Weights of a small mixture-of-experts language model, trained from scratch on English Wikipedia.
Size: width 192, vocabulary 32768, 62.3M parameters.
Below are experts of layer 4 (counted from 0) of a mixture-of-experts language model. Rows are named gate (a neuron's input weights, with its number), up (a neuron's input weights, with its number) and show model dimensions 0-191. Each number is 500 + 40 x the weight over its row's rms, rounded and kept within 0 to 999. Numbers have three digits each.
Before each expert's rows: a language model's description of what the expert responds to. This comes from a sample of Wikipedia text that the model never trained on.

# expert 51
Name-internal word pieces. Middle word pieces inside personal names and surnames, often after a capital first piece, e.g. Ger-ritt, Ra-eb-urn, He-v-ec.
gate0:525457566490466469475542548486475480563524451527488434479544447448519522494476535523491475461548472445492485441484558535468474469548472558525445514513498462425474501507543465464503503437480505502529436460519505431516463512459478517516511586471606457509406487528506529507533405532462479539471518466568528524516449527556516519491502562485502537531564564502475424552481519502482409481551448473444529527418536564494493496480563498465574532553524503546451610492455469551506544522522523423499460451455494556479560484518526495550444504465441502454508484538521523491566481478526553537
up0:561516435454483546482472460538439468481545489489487407478534510500475510510506548501518562563537455527444520479546466475478509442581523555468437557561538409539556473504525501505505504501501473482529457509506505546577486536476472445541528525436528507506510552507487510535480490510530568494491502450468482458417499490502433471424492528507524485477508421523486494539446596418530399525568433514453498531399493507478462446490459510430467526566490449451461490469389481498461529598557505514483515483506508540509542482473436517476523492490512530568568477481439519506488502502471450496
gate1:537461479501450507466440510519478519509569454484446505496523479560542505518457481472509532518476491479462495531511478479432492525560553489489502450491566572568504514500477479489543558498411490519499544481445531533395574492510495525580545568507465477553475545467486478509465456552541484466551491468518493467500456483473573443367487476482489514554518398448462503498496536494565502549480410482465517447553564451479461488559453537533502533485467507509504486550479559565489505472460443446547493510563485566498479553498501485466513414473447457499435539478437542504513535481409544534
up1:505541444507530490525449498543459559461508543480439485458460555499534480431520522491442509521463505469424452492507604569425474603476531501510490584440542509524517593531496460461598482545436433507530487529463489498576549496474482500453483515450526527511524509445484542517502532476529527493484521527482466502470452527435555520407483490468554500470491505529501555496481480506572530535504530531487521482565595458539464524581514524510547579499526485471477415504556534462529519532460490526548494530538461499587467470506475483541576481478501567556498491416463484443487484490473455510
gate2:511511476513508458540541551442498487531514490495489560547500512470511469490468477482527558502418484535570501544468568488434516446537528454557524515546500473517471527523465507516527460462554492447463574502489465528467454484490510506474430534504523533503494433518443386536571472515460516428488502509445487510545501412542442517508472474506565504521474560555528526614524486588552518567528445560466489452557471557477480515527529528516457468518430553523485483512513538495502564455541451470498452413536398518512577396515473538475481443457436484488507488551497538513513525528492516544
up2:518531465497467516526465483478438429502457574517528512461441486521485490545552517549477454472535542514389501443485431558530460496462483480511472515509534524502470473501615558536518493511433458512553454491508477453539535542474468490518550457503485520539508542498490526503489566460500490503474581540556564496529536534395497496485491600500504510496506479462442483522453445436506487426460500483454517557486518464453510434512501521473542569489505439467497527520510443449482518560482555554534551558490641526512433526444556533494552492510573514482532546448484452517482513483529506415
gate3:495530558456470519525484538453526422428486454515492534510463550516479466510503467509496431554440456508521554526507511434528504532485492541507478516472454509515464462494510492545527496437548474552434491492516489455496475480573551533548508496475524503523482501554455494485446507565553483489500432439374497593440474502461517524432486493458447524500544511503450565452560473550501543512453529524483473519487585509478509475487490493502464592501493443517551443553452516523493439501485483552484435484540504450606462505587439475480502476414502448573469469556534437497519469558498595470
up3:489486572461535527499399469468517484511445477523489461457534434496490506539433556443531454462506468463512492499489506487516508434489460518516459422541547428456459522478483477442513453517492496583478560519465557507543502490430509538471492498496513495537522519518498566515521546416471507522570518473552547509408474542562525464516479530501493486547539410523485444477543495500434539514521608457551535465459541474499405477524462544489484410476514488452511532537496481466509559580447480482512521545532435555491527535536510522554549511500602587567532522469528526530458472520449514525
gate4:504504602507525443470445554441483476466518509451536525513453531533530435442499507473453490547557449520496566463486561519533494507627485450468543564503498524462496607537495423509522548478459476506509513486472519508464578533559445492519450486434487510475489493449468447465510490540446552495552541451522529563514489433431511474455529505510492515492454446566526472550585464449531475520464541510488474531481479480491439430523514570541502452445439433518460495515448509572491461496509479546590529486452566470492490488519426456528512527445452477566466468485478510531476472520498537460
up4:530457489453473548457529526469451484505502520451430453572416562516463539485452489496491498489470515490436470482507497464519480468420509529511539466482530403522491475531523527443544499510532518430519483517493550443484453577513476498442484526540486472455483400499609499479464448563415478561550547501488448426492513489513443454577431468546510471529484559532532524444528502508441557476454463531498509488469492526515567563534536442475453480490506489563499451570453495454497405472558474557490448483544483483522499492551461543469512490499564534441485500468485540563489551512496419511

# expert 26
South Asian/Islamic name pieces. Word-piece fragments inside South Asian, Arabic, Persian and Turkic names and places, such as Khan, Singh, Shah, -abad, Rajapaks-he.
gate0:487537435460497440471492513494470538432481603549545537451514474535489550485547491503480539569539473483535574442462436493503446546527531525545478509535519481543494435425511491507552568464480491514432497514607469456504506429542501496547505471457510524461403496472459571518537523433452614498421510447455491459497489492500520487507467515531484464475525529549457445540478587519467528577463560489549557444490496505531541488487566431465518429484517483515447464462465449532480483528511495492529535530514530403470485547556513465445537537436493512472553470530495496495473507472470545505
up0:501493491547444460475535529541569498426487616536485508446509469490399484521481545493506551544453485591546551473468491511467475509549524555494416494528465515439471500460519439492508515415477456451515427437477493513522520470526555561490472540452551557470495467465508536599506496492501523479520464535488478453554467479507533563549416534453457507509503489503473498543409489534545548483494522502494512505521498430423499498491483405520503475541467524484533512466501546493509411495463488513540545502451457484450515482512420501432545418490481488444451452507508482513474598543567491461
gate1:532528509427502453492521472577495512454526507468435424544537479470476518555514499448614526448464512466584504520511462513537427474540532486549459430454511457514533554538492465513481528579462489468499485528505509515498537545462486482498463467459598438505457453556568490525439479490479528532492470572532523476560507493529439469451507441461539498516466479568509455457537505512474420443490542451566451518475518398506518515595480508483460449522537456484478542474507538551492503534514431488497461483509487489523564442489445544473472502516483531519463397563446468445525426490455506510
up1:474468515550474523498486524472477495488423490481564488479494493516472488495534504509425491536500492558518466511485535524485556573449550550446478644496491513501464479500542500467468488429522514545537473506487500470495509470558468439515485544505474490506488554470440505482567528524470480491506619482557437540516501511511547522448487555506464479406518478456528470550423472536489577565470449569495513505462463589514503517476488497458560594452473475516444485555521508446507414481517538537497550498593443563529428540565565544472469450510479549455464501525497493572500527432515533500
gate2:562530492452553521498392516496453555462388479504536483542517438582542506564531451612496518434531492530512486502473545485535511473566516432518518440474518506475425497533507496405535481487485535575515517517480479512587522553536522531491520565553458419546469457496524482471470501548456520465422439478520558549406500533467518521536523450520539518501461493542498490534499501571518506507483524497457498464487493523516557537512510483415472545513503536582531539504541560491510509528508454556494463458525491495520506473541482501497429466507582538492542490585522454551554465526546472457
up2:580588458479569542544528459493492542491443484532503464490489450604534510492494533437566591448459571482537487549502502514531503499513576503501583486504418554538514529501570462473525471500474474492456529552469475457508558485500535501484597587478545448516495516498431548515415465544476514465492498459475455535558498535463532483498513562491462491512576442507514486526482545565474563455483510505414494452462502489428460493572527556504567491466471449535481446542559576510457520440467496440472488487444481446488477517478473488534458506490522453466467512537442485514551514469491531490
gate3:552463586476465448561432514521478488496482549531544478539547507542497470480521464520418541544479485561539553444429561504457512507525501564465512423536549554571527458493456480493557399480502491577464515555512481482510488503459466544500478537483518512554467500508497514528548477440449451471484523518511432537527457479487497494519439548487442557503494455472554495481462452499512419464461543581512548511507449555549548542506510471445492491535468583566520541515506533442399594460444489486540472476487522473510444489501451500495487575461472542558482518525537527445509576548549493493
up3:444529512503510502523475421519547484428427536581506549368563496525492502482457390549481431522496521466510521523552497469470492434512434501456534440498483481488504501558528381502498502528479513438512472505486519517488476490507435487531442511488541505548553534527481477390487447553570488596564392527496495529492563523500512457505503507515519496480532498511529544528503471520545503495567539482520544519499467507465528474530452523452510548496444513479505464524508513448565486517497535415461534525580560553486481465524485508420453515553534422487497565463538506453495470496507460534
gate4:482454554427578474466489510495566518515537380500525501481525474463474527461498529557522475461440486531476512453505459515471552564592506464529411481425478542489519510571502486479482482544530487524524482479458502475466469493465483501485463484490515475391485433535565446513546539529532503467468610540553503462516508534504434448438454476431462516474518449563513532496495476528569458494502563401501553453544514554525504571539440467454505539493485511531564497486503508531500431490456429492492450441474471506562476481458451484510504550505591571469467502514561487457482526505502508528
up4:501530475459509479444467469530446537482514473540451511502516522483499439492492505548545451498505472535460568541500467523538471533463471576554407477442389439424539489443486525460562491439535482491482445507521545501502469516485441525466512500502488509398507483533518476488513527537487553427462533498452559475461533536532488481450528388491495500532554447465460575531522441514461506560545522452567492470535495551438489464542396414548548517504524547454512493554477508534474453507540516539399473477537464483549484462461477557507540458518457564487485516467479479434496564486479510474

# expert 12
Foreign-name word pieces. Inner letter pieces of non-English names, often h, k, j or accented letters, e.g. Säv-h-ult, Sund-h-age, X-h-ixha.
gate1:513468485528487481611518499429456485410467456563514560432547520490516429469421494544519501437511461489526506525542491559513482493568498492528469489418496543446493515509533493472497529528456587549468488562507413507544594529560501550517457494545583446494442506450492504454569498465494540485463553566537535499512544465528527483506435450510475468589464470470463545410479497442453443516505489430507433486516547483548512601516450492503503461462534531566500541479573484499458446508487487514509467478525494463517531509455438488513550468553500520473531479489506500435495521482447473518
up1:565586592533495548564506538493487497447435541440421466432501524453511475429531445491555504602433474495539563549525464502569479509458488528515443480505460509491435496564514506505548482526500569377445536471459497511523460445514503458461492541383502489497473529500528502522519516433507468541483553469510460523506455565483552524544530486454468499443517506519515568471492497493510519455563453475537519516425486515424500550513445515491558551492456505497493534480518494472429491578520507558451483482531449566491565482508473497436508466435477528460460492463523506521488482445509513529
gate2:486511515486481509526517505571509564448498470488534453461577449441448504606533462472544429471455541493500462488430514490475492530475532460454528504452537554482402556456455517496419527494458442577456582495478537434457520484562452490581565449451513532528483516501501464500473472585493510470530512507503499495572520463567581521498479517424467502553466492494414462500542471496509513488480446462427455485513503519500483461501511488543562484546486445539441473531440470510516473492485421469540510514495483587520497542515498517498509406566579476530450494503536483494482549479560538470
up2:471482470454538422478460490495444453522556484473526528503481478470513409569460485502473520558542499460577595484535501462516507486522544527452524515495525509497466495469465552475516506552522466550549441570508474533503434446529483421480562487491533502516542490456508469530557478592513572409476496483440492449478457499488532518433558511610546497545532511456432515459436521536545458503526454487470526469496544513453555537491483513497466495516461418456521496493501563546569456460530520521517463474480439512515461494475530382510423485471576510524502540481535468483411480539449530526
gate3:512463546551528502485556527514513444514537447557544471428470508469496411496418544518541514474495430471543471486461510446496459481475557497490555458523440474498525472545419529559512422499584570433520503528487490468472573535495498611449486551470521455480456495443587565542520535424501576502515464543484466431507474495520447487489493495473508478508478428472509468512516514553478471487535489484389504470497475468522544546559449441555464523477502514553498564513510490513491462481534500489497541422517476495493511546465461564491414560449447464466476486477526521548497497451564468446
up3:552469496475518435470501537538548441474542480568552448466481527493547485547490483555395529445469433438499528530455489510543485493503533516503511511438522416535529460518480518569476475531572518415562494530487424525520576528405480545536504523528491538477489445465525501525517479520539585437503465459449552503532496544536523515484442476521446483451486544579493512508537526477495510515486491438450449507499583533432543503503464527504521574564542508447472502485503564447540402436510507446512532486574456493528486531451534480485534550478508558528567525466529482458508493460482540423
gate4:532490514535476471555473416518513449472464492537528451472543411501452494476450475496469542403543538493504479528496520475565505474455517469516517446621503479527536486529483497484550451473474558457528483510518480537471533481508475501537521488455478460535382522520501507473409457611516529470525482461479499566413559471463490418495467449517449456496514520496508462469520489547486499551433500525506489452581523443490525495411483538485426469429520555493540534458484473518544518487499496457494497484563499516448512436485480588515535519492457394435515479516430496479453503437487462533
up4:564555451499537573484457558431501529503543469502537457417496445547488489456546428495483450483454546523496554438559499527506560501449501433521501410490495496500473458553482501491485549508426580533497579511480502472504510512502512479514488489407476504549496545520505467487484491510494475464531440493528486518439552528559458473477494506545588538490461542531434484544476454493465514437484598501565516531504579491534523485489491478504479452508497576544411492541534512470493476451502448490452442545540497501487439532482527510536500461537509419565517612468601489527540461435506473501
gate5:499477471427509500537527507483483476525542449522528527442550546431525585450497520525508451420516524512532495529508511522502475590544497465489463469470493482478466590456569468543455477520549439495579503515505549500484513568535550464508474488511493471483404479518422470452520487582469574479384508567464563575480527549573529480506508496526504474509474544465498484510443469519520527465489492490469562482494582569484498537516523459531511529486521491533515484507449480601530493587578507479567453472496510505438480532545439550518510474562463478493516512530488471421398515470525479478
up5:523496471440530464471517464534545520448509552557436402490532472512497527467538555549518514484442429470530472464501474501397506509534581501505498522427435510551479528466559519498475613484545505475570503499528483411527466507500451519513450490579554455486460435538450544419461537556546471511462464441494536465435543500489548488500525499525512498550523505493500515450459519508455520432529537436471558551501571490546504469506527472486484502491539509584480522514488542550530452553523497487523476491493589493528553579554425547521584472491440515461515531544547485482484570499494500521

# expert 15
Place-name heads. Heads of facility names like Stadium, Street, Park, Church, Avenue, plus infobox field labels like Home arena, Date, and coordinate symbols.
gate1:437460494507483492467560503514450529498537454510505507549514518486563517549503497491534536518556515495476513455565564550498490459553444456535473527560534471464508503563459539589504435438508493481465532511443466487472516517532483487544489530569523478594476455462406462520455540502514500547504427436470575455533496475487470528506453560515475478474549507578488497582463486528431503536574530531482559538448416511459450580517472447454504544491437491493524536450531492444493497535503464471605573512496477542504465517524491489470467478524568497457540530578541536575506501474576492435
up1:504473549506454462447527536567533575461528488476519531532545460546430547502470502514570472491479471497538442493499509544501507485571462446519486487530570532457535439532468524497476467485494412479459516498467494465497507512522389464505530462535490470578488403489458533548487461554511475524439493490490552506485467491556524505497441485545482515464566457511477550541538492422520465552496478554477584478430455446492500591485474474522544496517461501526495542435561442380544501534475539465581564495549520522490422510526475523440414516545487448500517532471509505474488472497590514460
gate2:486518571536568510436410562519520504546415498480473430526528557576569480477573550581448510487506490475465503455524533461483462543507508583528514502527494489541499496495507466453447504410472445541467545515544503431477491494516501445535482492448530512551459524540437518481452466517452442466505455539540502516505616484483478505414475483498514456502476471503501518483522511487496503543457513511539516518539509435442495518563486527543544387518490479472430416530468479440450520466437526512503460452507536458544436520482541534500455431537450476501467512555493482470534471517440400510
up2:559497474504480437544564446447472481501544544477461517495472443447483460591441487466558511516529491515452471548406473452460535467495534478479546484504502476495510508483478522530533475575498508438439420516449569503495485540525560518359559498472521466526537499489516529452489499494539558558544558504492513539506476545481433476532599473471496520486533539462467456471503520523468524455598470417425403456494476514519506419435542532500536524471520518572539537463512547519458477511551460485490517472517501503509515496504521432463556536516540462482533523467479579514483490523514587453
gate3:507487480458461504542440498553468524510521389515503513532475552509495460530450502439500474464465448521518486468501482527509488554515560509542492481506483475541471513466528484528525525463511532495511507469538454532587439405524494421517599521505584438482440570461391515459480498549455522505467514479547499480472571434458525527518509433523489486500544460521495489491461499431592466481449464531478531502605488454490554472465537495493490525454506555584547594380511468500568537501513497482462489561564511516569517500437466504494528466560495483510487517508481546518492596478511495490
up3:544524529516460507504493462487507438550518515531449537506517477501480477489478569498615542556445510479560468527465502580537551458460472507486545505482506515536533478465475469492484485549510491497505472482469536442475504512483562399524482523550471532571491492502575467558568578479517452463471525484437597518487440530527512530525570560487497560464538552505502532506571515517540459535560448515446564478507490561476497502433471486499523570571466531475553487515493489579515482474487551467535467491512576490479492474409571414493510423579477525449493459535535508503554450449436548521
gate4:485483516554456434383577411545396501459545536500485532549469468516503532458439441544504507512488454518487537517464494526537575480488536532559520483452546480575435502535502553504457499518504506463451474506480470471493499487462490536462534524507561515554373489488419538456552529477487432528453461543507431507499493551510495502556439447463491480494465547489558558567535444480510544511517471489514504511459436512431459534562497513541533480536478616507552490463452505482454553434539490503556539476546524492422457526465504539515468457492533514559490486500513468481481513458488454533
up4:502493461403530503528500563455543497526454479476515511463493484520489490511543503481503543488462523508489590543477497517481454531466533526499575561545535536493576512522498430457531483488495508554501492447430518464511492498469431483556486433503470459471588545469572519542481519522585548451567532524511535531492487410482452442512515511541446493547506471516449462500483528527468502450519530479475496521509594492480509443488523490474475499461506417479399521546474556542547434559442548482460479465406583553580492540526497431549561533461471521503469586470514527451445453515532539496
gate5:522564564432477431495544469531522462472547545494499484474397491513468530455560493460495505436480482502537471510530515519480508515532479587493433469582479490477390506554519444464443551484490488481497499502588482533487559522482573487493476468513482470513511477445470502459488463481500594506527486503505468524499555503493511519516462449418540456483502505561526538544469555611570446549465488493529547509481556531472537512442525466527426576506550466485493514459538437551428471468529472444515470451527515513505457441555485433464522453526465488517528540548497428464457448425526459544
up5:498531440517479559529534462519473495451482528478407495506477480562444551506496525553452493537534533490462497604589578519564485525526478444503501563574490503529506499470497547491503533546526435501437474561546550476496486494480463478497541492445499515524486553487436535553505493482507554512398472466520456473538480534479481505461483496547526485492502504524503428535504542516522501462530484522506515428509466502450488432456612452414629475514518439503539485481471459491458489571487452529459529574528567459506542446490518539505540522438519418521437536515471501537473524529597527518

# expert 50
Place and institution names. Country, state and city names or institution nouns following "of", "in" or "the", such as England, India, University, Parliament.
gate5:520538488474507594535446501431515484462521468476505451510523494479494522517532530458443460521540485517526519509566524520472513500571476478450499448545499495517556381474570468446501515476491483484524464483431446568420499505469496549500455546485416516413580499523499441490529529487431485474468533430553554515522537467478483473398479500476474438566520523498505441482435472467442496518432515542459463517587473527519540395571528532522481568505474486452497489582535486557529497567470507416483496512470525441494486489485540524474530560435488502549530540450536525499452527538495480512
up5:512433578469462494455538521448552527473538468496489519434492414538492483517587502535520471474433510451465509477446525452496537471408570515538521496470477480390495485493468382479485534467418516572460518509487549477506525405524522498402524486501563449530496474475568471486546442506549439481492443500480503487556420533566516535524481541458513518459528491484546503525537441512475502478569472521539564398524511497457508525468458493514501471502498478545485467490480513511517539438555471438482509514545499480597501488507528531539494497570490416481543529501470522482518486408483478520
gate6:465424524501527540474515489514513546539381506471499535527469398435524438495541460463520499542508551468534496504455533496429448515577451513497551530546523427542514451461529490510527445469514524480454482489504529510573534467487484415546510427560476527552466484506420531541522541483514479555470501383467459492528527472447483491511559528540558473521547470514562520486424429527513521495539465521514497557582521516461490489506458531496413522455534488473433571512424485541489555477565465484478548501538506520483544558512526528450559442459498484461475516470501502544497518483509567565
up6:527477498497535477505459511545492550438417468495460430505496424477475530537510463543482497477462520522530494541490565468499488541452464448488512526515574504576517364461478547480594487488522534503469573510613458559491526514487493479555519417515548485499462562486485466499464488526468506542423526514487505482531529453487512486470609520545598474503541498519500485539425459488466467505520508551534486474550505502400537515427452492532498490483482531519507574499513430483494533514493472486465553477514535578527535535493476537429561573479511489552480435551534494522558493535514564435
gate7:462487416520531503580537572478493539528470444454515450411458446497444452511529486437572485463491497549519528454505428496501462482394541516469549441557499529464512531504503450420569447539558478462563477488494503520492518518508460489484503446556474451514501496514503522504509502456442538498598498553430486488505516520543513509594498489524520476575532583490489457468529469422462509449500491505527566447488455563513507482484472556531518574525442495508539483500489478462486512405464482449568421503477475440509540459473474547475488572478536470525553512500537484473471467453553448537
up7:511485436513493491543517506518494541559520458491505475441509475553419506550546497456509472465488457459524524463475571511548482530409555499509477435520488512475473537488479473448573535542582469515474510483506489593518575547515436462468516486606503445520371539467538498477415459487451547511484507496445470459531523542537563528539458491525554577495477510452551492506501480401464486453511515550531483496524493592491441544476511452513482508481486450532516495467588494486410454426474497486428474512496470438510502515577470585562483516475519479506543487464539510477527509516496469474
gate8:430579477402492479476467460509542469590518486503497520521512568455515474539476527521436490478559517549485519489517507473493521459490534420531544467468456541559497539542477424607549558489423474561484493513504501485520462511543467495475505465546525505521476481503411556517478474477530484516535475526475507570493443453433477484471484544491556534551490488458537479403536485473516559453525490473479466528508519518417505553478523437490490487520540444413392467579500476501499499520457511502466490443522543552561527534555434514600523556497427529502488482471502527555522472516540488570
up8:453557501464458476479423476489519514561501486472483461485553529485456524453489479564500466459525518514499507484516463510459450434419524524507441554466493551527472507474520451519517503489473462482418483491482509427498441510494528535505457508583502530570407493500470541544440462458463527484548510571551548448462480511488509516500506561521545488483471502458531462473537517478438483474511452482488451474537530538473535522528513428492491475529532529442426493506503474592466474466483566578439503429574478433514438542613390536536484518468420553501549496515582558528479438457470504520
gate9:511516529531571520472509494545461474559541540468506490511426518557482502548454416514514512382495485485415582449455535536508527487536530497515505482486532541496459508445485429568501489500466485495452455470446501477464464570571545427462536510533545474545404481493498543423547502516470579528539477497476480471513508566490490492497435426533512495528567495528442407483488488470527568546491574506535520453494572538472484503510481454499510448485542516450439424466490481543470501476562476405485463508500496467542470461525467453495492469590530440492515529567544466479428487503516507477
up9:433464526477490530531560483499481492553466481501415485532505500582504540496470488549496496402527501497484522490461553491422513447519495497588496504409533532481520506536469568520512515499488516533428463431482525469519487557562553455528465482506503524463450537526456575412552519475453568518501504490485539553473499451486447550505427430475504550507453510550412468486500515535472547519496519519612516581522413566538419522500500437439503443486501504455535468494502497461500494487525454535504442449532435502545546450524441481415477493474487476473487441546494568525486502490489562527

# expert 47
First names. Given names starting a person's full name in lists, biographies and tables, such as William, John, James, David.
gate0:514472474501470470584510557520527517452448525460559516447454471470550480533532533522536475550484546569545509468454478495454511559408467492478551503539488472476458511487530507457534517524538525511475575546505527478494507479485456520413430501456433522469496437537511433393545493511604468484449501436504458413515453543513471460485469499499516511553536563482536541459592471462546464481526552454506542453467517489494489478448530455522447505516482480470560526487494455405563482476489469520489525484471529520501495478469613471539419495504481523462545562530559455389482486495485508525
up0:471484469505402486477447517407465436569479483510477445506487503565444492465529438494530571499543438390503477507479473437530528510516493501482500540543462498562534448531540521490404486474468463397528502467524485598463484483436501441485543502526469476558642520571432508478503486475460481462579544464449521492548495445517536496500527519492499539431501453486456463519481545481500507491534456519455532441546496491514495474498503562481501519501547476478534515530463540553494535556490577516480481505551528460555553441491476501461483560479525551543516480533478522556510412493515513559
gate1:539465481573440523460486550527556556503471595453428509516506502483527493450499464498513491489440503515543516458437437538507505480511427477548527450506548476492521467444464421506465525486487495474504493519456553465408509498457476492470464486473553442486552510598593523460512467458489524527508447531475479506510478500575468467586455451526522522530498421508421531526535543487475496504479564505475569580484485389511521458470522495393547411488455513515454411536536517529563513477548500454506442490500496469517522560505516535517530505550485509582515564505520475529512506487452443508
up1:482507441515479440461456488453449488484547498440595496457496502584490509500482481507530536478461470556429508550486471483404531527551523513520543456530467561520430410476490487462509487524486503506469471447468535570445532485508475452505393455452450447479580476502511457439474495462519513492572517488490497540439506498517470476486433517486488475466508581498480515554493462511477476458483503489497547532518406530537466452474496499562456471448477433523574462445437505470529485485510512439544449440505533479493487444452550475507526502471548573488611455466537515458422412514468468506
gate2:449508436483539491484539489519511441522544482474492409447434454528499512521436599457523530471520480479469529446452474503524485578477543490491563575475498451534466543533512468529526470498415530448486517502542451469471506546428488541447503533520486550476554568501446457466516438439520522503519520430490488513501485478486492558548468463473474538502444521468506509495513565506527512571474524476448483469466438574476509516564472518544542475504510564535567576448584515569493433473427472555469460527544540510515574394525549487505486497516450504489488536482529544404472421502520512506
up2:444515384528617493526450433471515543469550453466540496416478459458508494528506516458515551529505514527458451489458452502489478516483467468492508545529509526554550551486544519518602513512455521517544448527475446508467523577471516543463524490528466534464489544445438490501495541510500548565580540540551513511467555443438503520518565454503510460511535526506482462518466546519586511526472535480564488558478512602519464515465458498564507537506544505554483557536539501551544478586398463565493410481474531493501542557459493505532572510504521457461466472450505511487534487542483495479
gate3:510517482535486537532425520499440484501506546510547511536502411589472546522475521501487541451457472483473538434531428536512503534565520492477440512493506479568516515403574511416476460501528511475517471420472499552508513517481464448477523453498443498500563532503495436481519540543492449486524543556414511604548576478542437519518503508546522584502565474484430530509526470470559507536568503474469449494495538504455507563480518537465554506460531536465469555506392476564499512511521554448436492469514524490430506515529566534567497549446492536523546503512455510546449451544524510494
up3:533468508491420499472502452488517465556514462486485498525534529467487458462589504507464476464506559545503427476519596510461545522492479477470445466484598510607527492500522429475453520515434459460509443522447594530479384412451476576484473567519456482521526486586478468451549525518537409484519525444551453424506471510532514542502447458472531519452502482488516530461549483473532480526512504494498512516536513457520514456495456487476483531583538489451502521474521486449548521579497524524448540576548493536470487466598503450507438489456489510508516472563523478517505535484429501505
gate4:457538424493492515507511478444542501507446482545491498426517481409524469502517463489493557434517473529485450518467518488528527568563485485499519555498508523510494506460559458591466496509445534520513480559540517536526525485494489501571456510492569528525448515477469406451503429547528529462487443511465523533528479460511452507440586460482484489440487489581524507509495497510484592430501471421517509508515509516427473460476446481498535484459470422572519523506434504482554551474515522492478455564409488516467461479440625480421533480536508438481472446481455552507558475513568563535
up4:538455528483523475477499441524436543553539529536472493600436505570480469479449521501510534533464542452521556509507523454468520492483470517475447447569466516518549540508437536426539485530517448511472526492536448486439478511492572594455528484543464515532597460565426557530502490494520469489456559508562465512514448528490591520565452496563424425487489560444510524515520495475505415477515532605510528512522577481600498519559532539495432496551543538523506478499562560498419482504493482482494480468499496469495486503548522490574436493470498567531504524487488537514475523482506463484